{"n_layer": 12, "d_expert": 240, "normalize_top_k": false, "balance_bias": false, "n_kv_head": 5, "vocab_size": 8192, "norm": "rmsnorm", "norm_place": "pre", "dataset": "wikipedia_en"}
Below are experts of layer 3 (counted from 0) of a mixture-of-experts language model. Rows are named router (the router's row for the expert), up (a neuron's input weights, with its number), down (a neuron's output weights, with its number) and show model dimensions 0-79. Each number is 128 + 24 x the weight over its row's rms, rounded and kept within 0 to 255.
After each expert's rows: a language model's description of what the expert responds to. This comes from a sample of Wikipedia text that the model never trained on.

# expert 9
router [124 118 116 148 109 149 135 116 123 118 117 123 170 153 105 111 156 124 134  34 186 101 168 154 137 162 138 124 149 111 103 147 123 122 136 130 145 136 144  98 133 113 129 118 136 135 124 135 138 173 124 163 181  63 131 128 172  69 130 139 118 120 133  96 112 143 123 119 107 139 154 139 106 155 111 140 120 145 108 128]
up0 [151 182 140  96 149 149  53  84 130 128 153 109 145 159 114 157  93 114 131 151 124 138 150 185 144 145 134 127  95 140 153 128 134 129 141 152 106 115 140 141 109 104 135 148 158 163 162 131 129 139 136  95  82 108 126 162 110 117 103 121  82 188 128 154 123  99 134 129 137 174  96 159 149 104 129 126  95 122 128 129]
down0 [137 121 113 146 134 117 122 135 129 157 155 167  94 152 125 126 157 116 132 111 129 128 114 103 136 109 129 113 108 103  83 178  94  98 120  88 106 156 100 112 183  87 119 148 142 127 158 121 126 154  98 139 126  93 122 156 134 129 133 128 143 157 162 104 153  86 132 123 130 121 127 143 126 137  98  95 164 145 165 125]
It responds to: Middle and later digits of years, coordinates and statistics, such as the 9 in 1998, 1967 and 1536.

# expert 20
router [120 111 118 110  87 179 114 120 150 121 142 199 187 172 111 107  94 138 152  97 151 118 148  90 128 119  98 112 126 164 103 186 133 131 123 174 133 104 118  78 126 179 111 148 119 135 129 140 133 156 112 133 121 128 157 110 100 151 108 116 102 117 149 106 107 134 158 179 128 155 137 111 140 129 142 154 131 115 144 118]
up0 [106 139 131  98 119 120 103 134 132  92 133  98 141 130  85 117 117  73 139 128 119 118 126 146 120 124 105 121 119 112 139 137 135 155 133 138 148 104 135  79 135  84 124  92 131  87 134 128 135 135 131 154 146 128 157  94 150 152 126 119 105 160 136 124 115 135 124 141 141  99 155 153  86 165 130 137 120 101 140  73]
down0 [158 118  98 105 146 122 148 157 127 167 147 186 128 119 125 144 135 177 136  93 143 116  80 125 127 122  98 140 180 163 107 106 107 156 135 162 156 149 139 136 155 137 157 159 161 143  89 153 118 161 104 168 120 141 126 121 140 165 127 174 108 110  94 123 138 108 136 138 110 115 125 101 124 119 146 121  74 103 155 119]
It responds to: Line breaks and == heading markers, and infobox heading words such as Personal details, Route information.

# expert 23
router [162 101 106 120 114 131 144 159 103 132 133 140 152 108 125 140 147  89 122 164 132 129 167 103 122 100 109 122 109 124 106 167 105 135 127 152 140  80  89 174 149 153 132 101  97 147  96 160 139 130 120 151 115  82  65 110 130 161 125 134 122 129 114 160 125  70 140 103 118 131 120 118 165  94 143 135 118 150 144 119]
up0 [128  75 107  85 169 158 139 125 106 111 108 112  85 150 111 132 133 147 155 101 129 131 133 153 122 141 118 119  90 121 134 154 152 127  96 124 101 100  86 120 143 115 127  87 142 112 110 141 135 126 145 147 132 131 117 124 134 124 104 113 103  99 132 120 144 112 161 127  38 141 138 119 139 130  98 135 157 138 129 119]
down0 [ 88 129 142 111 144 107 116 143 132 165 138 161 114 152 162  56 125 106 134 142 118 122 122 137  92  67 159 137 112 115 121 143 110 100 161 116  99 100 155  85 128 138  88 156 178 130  92 149 131 162 117 162 108 120 139 133 140 117 126 111 135 113 123 157 131 157 113 140  96 133  96 109 106 112 128 213 108 155 151 142]
It responds to: Colons after infobox field labels like Born and Coordinates, table pipes and dashes, plus 'st' and 'w' pieces like robust.

# expert 19
router [ 91 122  83 136 107 119  75 123 143 143 120  95  92 142 135 124 130  90 143  88 152 149 132 100 134 136 112  90  94 119 107 126 155 101 151 156 147 102 115 159 141 113 149 174 138 113 144 132 140 121 119  93 149 153 108 112 112 142 118 134 108 102 161 111 153 104 161 117 147 125 152  93 132 127 113 153 133 140 112 133]
up0 [ 64 142 148  98  94 193 149 104 121  95 114 131  88 123 126 123  67 136 132 165 107 120 140 150 117 129 122  61 102 148  73  84  84 111 158 173  55 126 165 104 109  90 119 146 127 109 109 116 127 166 156 128 149 126 135 199 124 133 145 104 124 111 129 143 157 140 101 116 129 123 152 150 137 121 132 106  98 139 111 165]
down0 [137 145  86 143 140 131 138  98 177 149 133 116 134  95  92 192 141 109 131 153 135 111 141 128 106 138 106 148 119  88 148 202 146 119 102 100 156 115  96 160 127 138 107 127  97 157 157 117 118 125  88 119 117 168 135  82 127 108 135 101 142 132 154 160 100 127 126 109 161 183 136 122  98 112  60 127 163 130 143 132]
It responds to: First and second digits of years and dates, such as the 0 in 2024 after Population (, and 1 in 1990.

# expert 4
router [150 121 119 120 111 129  99 184 185 135 127 143 116 138 192 124 122  94 124  96 138 153 117 133 188 150 144 137 134 135 123 102 149 119  99  93 125 130 188 143 143  86 101 118  98 140  86 130 136 139 101 146 127  94 101 143 102 115 126 116  87 141 120 177 167 133  93 130 180 153 155 143 124 121 128 129 103 132 140 165]
up0 [134 152 155 133 116 133 140 123 129 148 179 158 130 167 162 110 181 122 136 117 121 112 121 124  88 119 145 113 125 144 132 104 117 107 158 120  81 125 150 148 131  93 140  98 102 100 129  98  89 119 116 150 130  95 140 104 145 142 123 161 113 114 134 175 164 104  79 139 122 147 142 159  48  97 113  75 144 131 157 111]
down0 [113  95 136 123 128 112 116 135 143 145 158 122 150  89 113 144 130  96 135 121 108 130 135 106 144 134 179 169 142  75  74 109 138 113  87 103 171 154 111 131 125 166 100 131 152 133 119 155 158 117 108 114 124 134 123 136 130 138 122 111 117 115 124  91 138 158 131 131 141 129 111 167 132 124 140 127 108 104 132 173]
It responds to: Short mid-word syllables inside non-English names and words, such as ga, ba, dar, ker, é in Adarsh, Mlaba, Okinawa.

# expert 5
router [153 166 142 115 110 133 134 123 108 141 164 146 103 141 158 156 120  85 118 104 145 144 144 112 122 122 128 100 143 137 182 153 157 138 152 119  88 149 176 136 153 125  84 128 114 152 125 111 156 124 113 111 155 109 100 148 133 141 138 136 129 120 128 176 137 145  92 124 116 165 105 134 155 127 151 136 130 155 142 133]
up0 [120 113 142 116 122 165 117  93 122  68 126 135 136  77  85 130 110 133 113 133 120  90 131 109 133 183  92 138 129 130 134 109  92 104 109 115 147 161 128 121 116  91 112 121 139 134 114 122  88 121  95  88  57 187  81 116 134 143 122 140 112 103 177 138 137 133 105 139 133 107 120 103 151 112  84 142 110 113 161 147]
down0 [131 130 117 149 115 139 107 138 126 162 115 118 127 111 176  70 130 128 143 109 147 125 165 103 153 100  52 122 104 105 126 122 176 137 129  82 137 145 119 119 153 173  78 186  83 144 128  97 102  87 133 148 125 114 123 143 149  90 147 160  92 103 121 130 175 132 110 102 180 141 163 117 129 111 134 141 112 102 115 104]
It responds to: Word pieces inside foreign and proper names, often in sports tables, such as Altu-ğ, El-din, Mühl-haus-en, Interscope.

# expert 8
router [ 91 105  74 107 118 143 150 125 133 188 106 155 152 109 126 118 147 164 132  91 148 137 104 136 123 150 136 151 134 135 151 122 103 125 109 145 152  80 121 118 125 174 171 161 142 111 125  70 126 127  79 160 156 167 106 151 120 112 116  95  82  94  82 146 149 121 150 108 132 122  98 127 115 150 122 156 152 123 100 158]
up0 [131 107 129  83 117  87 136 151 185 206 108 126 108 109 112  94 129 118 115 124 155 146 103 138 126 110 159  88 120 135 155 124 125 128 157 125  99 140 136 117 122 163 136 158 148 112 118  80 155 142 120 151 136 121 125 121 139 112 155 156 125 152 113 117 175 122  95 120 169 113 146 134 120 146 159 123 113 129  82 126]
down0 [115 132 101 137 141 124 158 120 124 118 176 121 159 120 104 115 129 142 147  87 159 119 140 147  88 141 133 140 143 143 124 119 133 143 124 119 120 134 111 116 128 133 152 127 107 169 156 152  77 105  81 116  94 162  70 132 120 129 108 109 151  90 166 140 110 162 172  97 125 115 115  81 139 129 112 113 124 132 141 155]
It responds to: Opening quotation marks and first pieces of capitalized names after a pipe or period, such as "Fat Joe", Al(fonso), Mc(Innis).

# expert 6
router [141 159 111 171 164  77 147 171 145 149 107 174 154 186 161 104 155 117 118  91 178 108 181  80 108 112 122 178 167 158 145 141 108 188 131 112 120 101 115 145  95 122 144 117 119 158 120 121  70 146 112 144 137 150 137 180 123 112 100 127  90 132 149 102 122 124 144 126 144 114 141 128 138  83  94 133 150 120 165 126]
up0 [156 101 104 126 139 110  92 141 120 143  73 100 160 157 154 132  77 139  73 114 157 131 151 123 119  97 102 146 126 128 133 144 139 136 125 111 143 168 131 113 134 129 127  77  91 129 137 120 124 137 131 155 127 134 137 117 171 130  97 107 128 133 114 104 127 167  99 138 103 159 165 105 113 117 112  97 132 136 119 124]
down0 [171 155 162 128 137 114 111  92  91 120 148 113 133 114 144 147 123 118 189 162 135 171 100 170 134 147 109 126 108 100 152 126 138 152 161 126 190  92 126 122 138  97 105 125 108 119  88 105 119 133 119 145 133 147 102 111 140 113 144 139 125 123 157 154 159 187 158 137  88 140 174 115  97  92 168  96 152 175 118 100]
It responds to: Single digits inside years, coordinates, IDs and table figures, plus en dashes, degree signs and words like million, century.

# expert 15
router [146 147 151  92 160 155  89 144  82 139 155 156 131 141 116 142 130 126  45 115 132  84 130 145 101 149 121 134 139 170 138 138  81 125 127 115 134 130 130 122 164 163 122 163 123 117 143 125 171 129 135 127 125 119 146 135  99 119 114 135 107  90 150 123 101 130 123 140 112 143 124 128 117 111 120 152 162 164  92 105]
up0 [137 109 138 148 125 129 122 108 113 133 128 146 121 144 132 158 155 185 143 104 142  94 102 123 118 116 117 176  95 113 134 126 123 166 101 108  98 112 131 125 130 147 176 148 162 135 108 128 171 104 104 127 102 141 153 137 156 154 112 142 180 138  79 113 118 140 153 114 145 110 135 147 145 169 124 136 147 144 124 109]
down0 [144  99  97 119 127 137 112 183  96 183 116 112 137 145 153 111 144 158 139 112 140 141 170 184 142 118 140  63 140 148 163 142  90 107 150 110 131 161 106 147 109  97  95 122 129 137 138 120  79 154 140  89 107 109 132 100 119 116 203 106  59 101 100 104 145 153 140 146 103 160 106 127 127 105 134 146 126 139 128 163]
It responds to: Second words of place and institution names, and commas after them, such as New York, University of Pennsylvania, United States.

# expert 1
router [111 123 138 110 146 104  87 112 153 114 114 139 120  86 140 126 175 178 151 130 145 123 109 121 142 164 118 102 145 126 106 128 110 120 106 111 174 142  73 140  52 140 120 127 137 111 151 171 124 141 134 103 160 120  87 103 159 126  84 143 167 140 147 167 147 121  65 138 194 100 141 124 120 123 118 121 123 144 127 135]
up0 [117 147 140 156  94 105 136  99 143 167 167 134 133 145 127  98  81 126  81  98 147 139 152 132 128 146 137 126 142 119 162 135 162 155 153 129  94 135 110 131 129 113 151 127 109 124 134 132 136  98 123 104 133 132 112 102 111 130 114 116 172 129 164 123 110 159  98 141  98 135  96 143 162  77 153 122  81 147 126 163]
down0 [137 104 142 125 133  97  85 146 134 133 132 116 155 132 113 110 148  91 159 109 150 139 134 140  97 118 152 141 131 129 103 122 101 127  94 140 108  87 131 122 136 129 120 133 103 102 106 129 132 114 110 137 143 119 107 107 138 117 160 128 115 138  66 110 107 115 105 121 124 135 147 130  91 118 119 103 115 120 165 131]
It responds to: Articles and possessives after commas or verbs in biographical prose, such as a, an, his, her, their, he.

# expert 22
router [114 120  85 136 100 113 108 122 101 119 126 144 161 166 125  89 116 166 113 112 121 152 103 114 115 119 127  96 100 107 107 169 104 123 115 129 116 112 127 167  73 158 152 102 119 135 124 102 115 118 127 174 155 125 138 122 133 165 137 123  91  85 123  74 144 163 142 118 120 128 148  91 113 116 157 121 195 112 139 134]
up0 [ 71 136 126 159 166 143 114 107  88 104 161 110  93 165 130 123  78 134 140 104 138 165 115 132  99 109  90 117 180 111 109 124 140 117 124 119 127 108 132 125  50  90 144 144 157 107 142 112 118 161 141  98 105 132 106  87 142 169 168 133 139 106 112 139 110 107 116 148 128 135 130 147 132 149 106 157  95  93 115  95]
down0 [103 149 150 150 132 164  94 114 113 142 129 129 145 137 127 136  98 109  71 175  99 132  83 112 168 140 119 125  96 116 131 114 165 128 164  96 162 110  94 110 140 146  99 131 121 111 118 110 158  79 175 152 146 135  96 179 127 147 128 151 121 115  71 124 117 121 141 138 132 146 103 123 116 136 110 106 139 169 104 161]
It responds to: Sentence-final periods, including abbreviation and decimal points, plus object pronouns and endings like it, him, them, ation.

# expert 2
router [111 134 164 117 127 102 122 127 152 122  93 123 150 142 134  67  97 151 115  63 133 110 157 119 131 147 108 119 160 120 164 134 110 122 147 141 115 144 121  91  95 130 137 128 129 112 152 109 122 133 141 122 126 117 129 101 142 133 104  79 120 177  98  92 124  88 139 123 153 127 138 145  88 121 126 108  99 142 109 174]
up0 [ 98 121 118 118 127 103 158 153 137 127 113 105 148 172 129 140 121 157 158 117 134 153 102 173 116 160 110 169 143 140 132 123 151 140  94 116 149 109 107 113  87  81 117 151  98 187 137 110  99 117 116 108 159 162 129 127 122 162 114 130 111 176 122 126 129 119 109 136 124 142 133 154 133  90 137 129 148 145 170 144]
down0 [141 150 149 117 105 117 167 114 104 104  96 116 104 153 108  96 126 126 109 121 154 147 115  95 136 105 119  91 135 216 143 144  83 142 132 117 112 116 176 134 157 114 149 107 149 120  96 148 138 109  97 146 107  88 107 116 124 123 127 130 157 119  77 131 148 124  88  73 148 117 161 134 117 128 150 122 115 137 142 138]
It responds to: Common nouns after determiners or numerals, often counted or ordered: times, season, year, team, album, first, second.

# expert 13
router [118  62 127 133 123 124 128 150 155 115 141 171 114 119 106  99 120 140 108  95 132 134 111 173 116 136 168 117  79 119 167 134 131  84 111 157 163 132 110  82 141 129 115 167 177 179 150 142 155 160 124 132 112 136 126 125 173 150 137 134 117 116 124 162 106 151 206 130  67 153 150 134 142 202 148 134 158 136  66 105]
up0 [112  98 151 107 159 117 128 164 118 123  96 109 130 121 132 146  75 156 143 149 107 115 109 147 117 115 133 143 117 111 114  74  97 152 161 108 125 119 128 120  93 121  80 114 116 132 156 149 126 136 151  99 137  96 141  85 115 141 137  80 114 117  95 143 151  91 140 160 106 122 119 138  81 104 122 108 124 149 147 154]
down0 [129 147 119 130 113 146  97 160  83 119 133 136 153  86 168 151 121  88 131 145 126 140 122 117 148 141 114 102 106 134 116 118 140 133 112 101 110 132 130 100 175 134 107 119 163 124  94 144 126 128 120 112 112 131 140  99 160 131 151 158 140 122 131  89 137 149 110 111 125 111 158  86 162 149 121 167  97 128 132 116]
It responds to: Single capital letters and hyphens inside names and compounds, such as Mc-D-uff, Le-B-lanc, Tudor-H-art, party-state.

# expert 21
router [129  85 118 117 127 133 129 143 127 160 133 134  99 144 126 176 130 114 116 137 132 168 153 124 150 131 120 128 143 138  99  97 132 135 187 162  61 120 113 108 138 143 131 122 106 137 133 154  85 113 159 143 132 110 157 164 107 149 143 138 141 107 156 112 126 131 115 120  85 114 140 106 112 107 143 138 134 146 143 176]
up0 [122 129 125 122 118 118 143 147 180  96 143 109 148 131 144 112 145 121 135 133 100 122 163 114 115 117 107  95 129 201 134 173 106 141 109 118 157 151 115 156  94 118 144 111 123 133 108 122 113 129 151 102 113 168 111 105 140 127 150 138 159 112 160 125 130 120 122  99  91 112  80 155 112  98 148 124 127 137 143 177]
down0 [123 128 150  90 141 141 107 166 134 138 169 115 151 150 156 134 137 113 148 162 149 140 181 163 152 150 108 153 130 150 128 146 173 149 142 121 120 123 160 137 156 115 151 152 143 117 147 106 126 150  99 152  73 110 146 166 148 101 115 109 155 164 136 124  91 135 151 124 165 132 115 130  80 121 121  87  85 139 162  92]
It responds to: Plural -s and noun endings at word end before commas, of or headers, such as Offices, Linguistics, selection pressures, -ities.

# expert 7
router [119 128 138 110 132  92 149 122 130 128 142  87 162 118 118 156 149 127 162 139 166 136 126 121 103 148 140 106 129  99 114 154 155 143 140 136 107  93 128 132 144 154 114 172 154 100 107 141  83 179 142  96 136 151 108 178 136 150 132 132 141 143 118 176 138 138 133 119  99 126 112 102 163 133 110 130 135 118 150 136]
up0 [ 98 113 114 122 124 126 124  74 145 124 116 105 123 100 113 165 142 126 138 216 104 134 119 119 142 107 147 153 130 125 128 133 149 154 124 132 143 148 137 124 121 150 131 134 129 144 103 125 112 108 152 149 128 163 141 131 134 130 124 146 154  96 128 106 130 108  90 109  69 125 122 203  83 148 103 120  81 114 147 171]
down0 [ 97 186 126 133  98 129 121 135 127 116 128 146 100 125 120 139  97 132 105 127 105 138 138 155 133 127 141 131 138 102 120 118  77 158 116 146 126 159 119 100 157 139 140 116  77 107 150 169 127 115 127 145 138 149 139 154 154 145 176  93  99 118 113 153 120 170 153 128 158 147 142 123 131 132 159 147 167 113 100 151]
It responds to: Ordinal endings after digits, such as 18th, 43rd, 2nd, plus 'th' inside words like Breath and Cowdenbeath.

# expert 17
router [138 124  97 110 139 110 106 145 110 163 132  74 129 149 121 110 143 109 112 118 133 121 106 161 180  89 124 143 164  95 151 126 149 106 108 135 175 153  90 111 124 148 132 108 149 147 135 103 147 126 120 176  87 114 136 188 114 107 156 123 137 162  99 119 134  80 157 109 123 132 163 166 113 130 117 156 145 134 152 122]
up0 [149 113  89 122 157 107 124 170 134 108 116 141 128 102 187 130 115 149 112 112  93 132 127 150 109 119 155 155 128 157 114 154  91 166 159 128 146 136 114 110 127 150 114 156 139  84  65 138 103 120 114 121 118 131 101 114 144 168 129 114 132 105 126 123 140 114  85 125 156  98  93 127  82 135 133 173 108 113 151 113]
down0 [137  88 115 123  98  87 166 157 120 127 144  44 131 121 150 123  86 147 157 118 104 140 145 132  99 109 146 126 129 103 146 165 145 123  99 120 122 187 165 115 143 119 109  86 123 173 138 110 104 124 140 138 133 130 127 122 134 125 117 102 139 114 126 124 152 130 112 130 131 136 138  96 112 135 101 131  62 156 124 133]
It responds to: First syllables of given names and words after a capital, often Asian or Slavic names, such as I-re-ne, Go, Ya, Ka.

# expert 14
router [ 99 151 146 111 129 164 111 159 134 193 141  94 128  95 105 114 174 138 111 108 128 109 140 143 133 112 145 157  87 133 142 146 117 118  96 153 128 135 143 142  89 156 112 123 158 149 106 165  76 127 141 154 177 121 138 183 104 145 114 115 114 114 125 113 104 125 214  83 140 117 108 116 134 148  95 148 119 119 112 116]
up0 [147 139 140  97 128 122 104 154 132 128 161 149 142 131 157 114 122 119  94 158 110 137 156 137 150 144 176 175 128 167 100 107 100 108 143 113 160 178 127 164 129 150 138 128 106 161  86  86 135 177 168 113 145  69 127 135 129 107 127 165 105 167 159 165 157  86 121 138 143 152 192  89 117 132 141  95 149 117 100 108]
down0 [111 126 121 128 159 132 147 123 132 118 141 118 155 111 114 114 156  97 109  84 130 172 123 140 150 142 133 157 108  96 152 136 149 157 104 121 139 119 141 144 147 129 150 141 167 162 118 134 102 130 120 122  93 150 127 185 115 122 143 120 114 105 142 133 109 120 128 104 131 120 145 131 177  80 127 113 100 132 160 123]
It responds to: Function words the, in, on, at, from, that, often introducing dates or places, such as "census in 2011".

# expert 3
router [128 169 151 139 154 167 140 112 107 119 147 113 181  87 130 113 107  86 142 171 128 116 102 155 127 168  97 101 120 101 107 135 116 143 126 144 107 158 123 180 163 118 122 141 139 106 161  62 130  96 106  79 136 155 144 108 137 168 140 117 171 147 102 142 148  83 177  85  74 125 108 111 150 115 101 133 143 124  89  58]
up0 [138 125 188 143 119 109 114 164  95 104 150 169 177 107 137 171 125 149 102 139 100 114 149 185 106 135  93 158 143 162  89  99 127 119 134 142 117 138 104 104 109 129 151 130 132 135 113 146  72 138  97 118 125 160 114 133 139 187 115  97 119 142 170  81 117 109 143 119 118 120 140 153 104 125 124 155 134 133 132 127]
down0 [105 122 117  66 144 174 129 119 121 150  79 115 116 141 155 135  78 131 131 118 141 111 144  56 105 156 121 125 114  99 134 138 148  76  98 119 159 150 154 115 184 152  84 130 102 130  89 154 141 153 140 152 122 134 147 100 122 145 123 151 138  68  70 159  90 148 139 152 138 119 138 136 140 144 102 136 147  99  86  89]
It responds to: Middle pieces of Latinate words after prefixes like comp, con, re, pro, such as comp-let-ing, pro-v-ing, compos-ite.

# expert 18
router [135 128 128 109 163 140 146 123 136  86 118 130 112 118 122 116 121 134 181 183 131  97 129 135 129 141 114 122 163 103 122 135  88 125 124  98 111 131 115 120 119 123 143 101 141 128  99  95 131 139 105  99 139 112 146  86  82 153 119 117 150  97  89  77 135 134 139  99 112 133 133 113 154 128  64 123 125 130  85 154]
up0 [125  95 126 120 109  84 115 125 122  95 110 139  82 122 109 127 100 100 152 120  61 144 144 130 106 101 100 143 133 137 171 127  86  88 109 135 108 149 134  95 109 127  97 145 131  72 124 104 146 123 124 153 152 159 127  93 101 177 113 117 106 138 122 114 160  93 136 122 120  99 133  75  92 156 171 146 155  90 151 141]
down0 [116 151 123 162 124 150 147 124 100 133 157 138 170 100 100 135 106 117 126  82 145 131 156 114 141 127  99 115 170 118 117 115 140 158 120 160 136 101 140 128 107 140 175 129 148 133 124 169 136 112 146 130 138 116 130 135  94 145 157 146 125 113 121 103 130 132 123  89 151 119 145 100 108  95 143  82 104 115 126 123]
It responds to: Descriptive adjectives and abstract nouns for fields or society, such as public, political, medical, mathematical, disability, research.

# expert 16
router [128 127 117 137 114 112 130 132 138 127 141 167 123 115  66 162 154 145 111  84 146 104  85 118 114 122 145 121 150 129 120 123 141 128 156 143 169 130 148 117 141 129 146 126 149 138 113 148  72 107 135 173 155 125 141 149 133 124 113 141 118 112  94  38 102 167  86 113 142 171 161 148 135 111 208 102 131 120 130 112]
up0 [106 122 139 116 124 122 147 125  71 159 139  99 129 140 128  90 148 107 112 119 107 134 169 127 106 126 106 115 136 127 149 109 168 138 163 121 121 131 148 127 101 137 137 114 167 120 138 131 125  92 125 161 133 149 119 115  94 163  97 148  75 176 112 113 144 117 136 138 101  62 126 111 128  88 134 132  93 122  82 129]
down0 [122 160 126 147 177 139 101 118 166 113 134 146 144 103 135 181 112 106 105 122 174 117 164 154 118 157 144 149 151 110 128 145 114 102  92 142 126 168 110 132 183 166 123 141  77 132 127  92 169 161 113 106 146 141 136 121 108 144 120 118 140 122 121 141 164 151 139 105 154 165 129 126 112 163 110 142 142 180 163 149]
It responds to: Last pieces of words and surnames, such as -e in McKenzie, -al, -ist, -ity, -ian, and closing quotation marks.

# expert 10
router [116 101  86  59 131 125 134 103 129 115 188 155 123 137 120 164 116 111 128 131 136 150 120 131 124 127 188 128 106 152 125 128 120 136 113 170 135  95 102 146 122 135 110 186 112 123 169 136 129 101 104 104 166 155 154 119 145  96 125 152 145 130 169  99 128 139 143  83 141 178 115 100 122 171 150 145 110 116 138 137]
up0 [114 134 144 134  96 120 134 127 140 143 101 138  87  75 101 143 129 147 120 142 152 131 124 103 146 159 124 112 159 131 158 126 108  98 156 146 126 106 131 154 135 124  58 141 129 170 133 120 101 107 124 107 101 157 152 148 126 140 110 185 157 169 119 140 120 121 111 185 121 143 127 102 137 141 124 109 141 118 100 106]
down0 [193 141 116 159 103 119  97 110 143 118  86 108 130 160 150 109 121 156 128 127 130 130 129 147 126 151 145 124 119 156 118  97 129 189 133 123 121 112  97 148 140 123 180 110 162 139  99 132 102 111 131 132 139  83 110 138  68 118 138 133 136 121 152 135 159 106 132 128 137 117 142 115 114 119 163 143 145 118 105 117]
It responds to: Standalone space tokens in list indentation, table cells and before numbers or dates, such as "- 2018", "May 2011".

# expert 11
router [118 133 160 175 156 139 128 123 149 132 118 110 115 152 143 159 113 165  90 154  85 160 119 102 112 104 162 105 118  96 150  89 180  87 108 108 124 155 116 107 131 130 181 124 120 118 155 108 140 141 139 128 103 170 162 108 141 109 182 138 115 169 179 155  97 102 135 128 144 124 140 109 166 121 157 138 155 100 164 155]
up0 [136 145 111  91 197 118 148 152 111 111  96  99 138 130 128 102  94 138 153 111 134 114 119 162 120 129  86 141 124 146 107 109 116 119 113 109 108 100 170 100 186 115 144  84 122 137 143 131 123 132  73 139 131 120  99 140 120 132 159 109 171 104 143 136 148 122  87  74 157 132 100 129 119 161 121 156 119 159 117 108]
down0 [118 148 134 143  80 114 155 156 130 123 129 131  93 110 142 124 184  88 112 167 114 130 135 150 115 143 149 176 145 134 131 119 158 135 110 143 143 160  72 117  73  90 163 175 123 114 115 171 120 159 151 124  81  93 125 131 101 131 138 159 113 146 112 136 121  64 112 141  83 117 130 126  95 155 156  92 114  99 123 105]
It responds to: Vowel-led pieces inside common words and names after a first consonant, such as gr-an-ite, st-ir-rup, pharm-ac-ist.

# expert 0
router [137 148 138 149 100  97 111 117 115 145 127 139 127 146 146 129 144 165 159 129 108 135 106 124 162  88 177 128 115 116  95 122 134 118 133 137 153 133 118 121 153 101 122 130 135 119  98 132 124 129 116 137 124 119 128 203 134 184 141  96 132  98 190  74 101 127 144 150 146  80 139 136 141 121 104 118 142  96 129 120]
up0 [113  66 148 119 107 140 136 142 154 141 152 124  97  95 107 132  87 151 124 126 130 142 156 178  99 149 111 145 153 145 145 110  95 169 132 153 136 142 108 125 108 112 119 133 126 145 119  87 117 117 162 125 134  96 132 130 115 112 110  87 140  67  89 132 116 122 111 126  92  92 115 112  78 114 131  92 115 175 124 120]
down0 [130 183 137 108 185 130 131 122 153 121 127 144 170 133 120 130  86 137 140 165 138 101  83 140 147 135 127  92 139 120 111 122 145  85 114 132 143 128 136 145 105 133 103 128  83 103 105 145 102 144 110 149 161 153 123 115 159 109 145 166 114 164 124 170 133 140 140 126 119 150 129 109 154  82 124 147 114 115 141 179]
It responds to: Verb endings and auxiliary verbs in running prose, such as past-participle -ed pieces (towed, estranged), was, is, were, has.

# expert 12
router [135 100 125  75 165 114 114 120 138 118 161 115 127 126 125 134 104 136 144  93 138 137 106 133 134 122 130 122 112 137  89 153 139 132 112 122 115 105 113 125 113 151 170 116 144 143 129 128 118 135  94 179 149 141 102 158 141 114 112 131  74  63 152 130 147  96 152 122  66 117 135  94 127 117 120 123 142 106 167 113]
up0 [152 138 145 120 128 142 139 160  99 124 128 117 151  91  71 122 102 132 144 147 120 149 111 109 149 132 124 125 109 146 114 159 125 133 117 101 115 119 176 150  89 166 160 120  94  90 161  98 101 130 116 115 143  75 116 124 142 118 148 142 119 139 105 149 107  99 123 153 134 119  89 165 143 105 103  77 157 144  83 146]
down0 [113 142 126 163  83 119 114 145 156 163 117 159 130 152 123 100 139 130 146 140 128 134 118 100 106 131 141 144 112 126 125 113 138  93 147 157 120 106 143 127 135 195  98 141 182  90 131 110 129 140 127 138 144 153 124 164 146  73 125 112  67  99 126 102 108 122  76 123 122 115 133 128 113 161 115 131 108 126 178 139]
It responds to: Pipe separators between table cells, after numbers, dates or parentheses, plus semicolons, slashes and bullets in lists.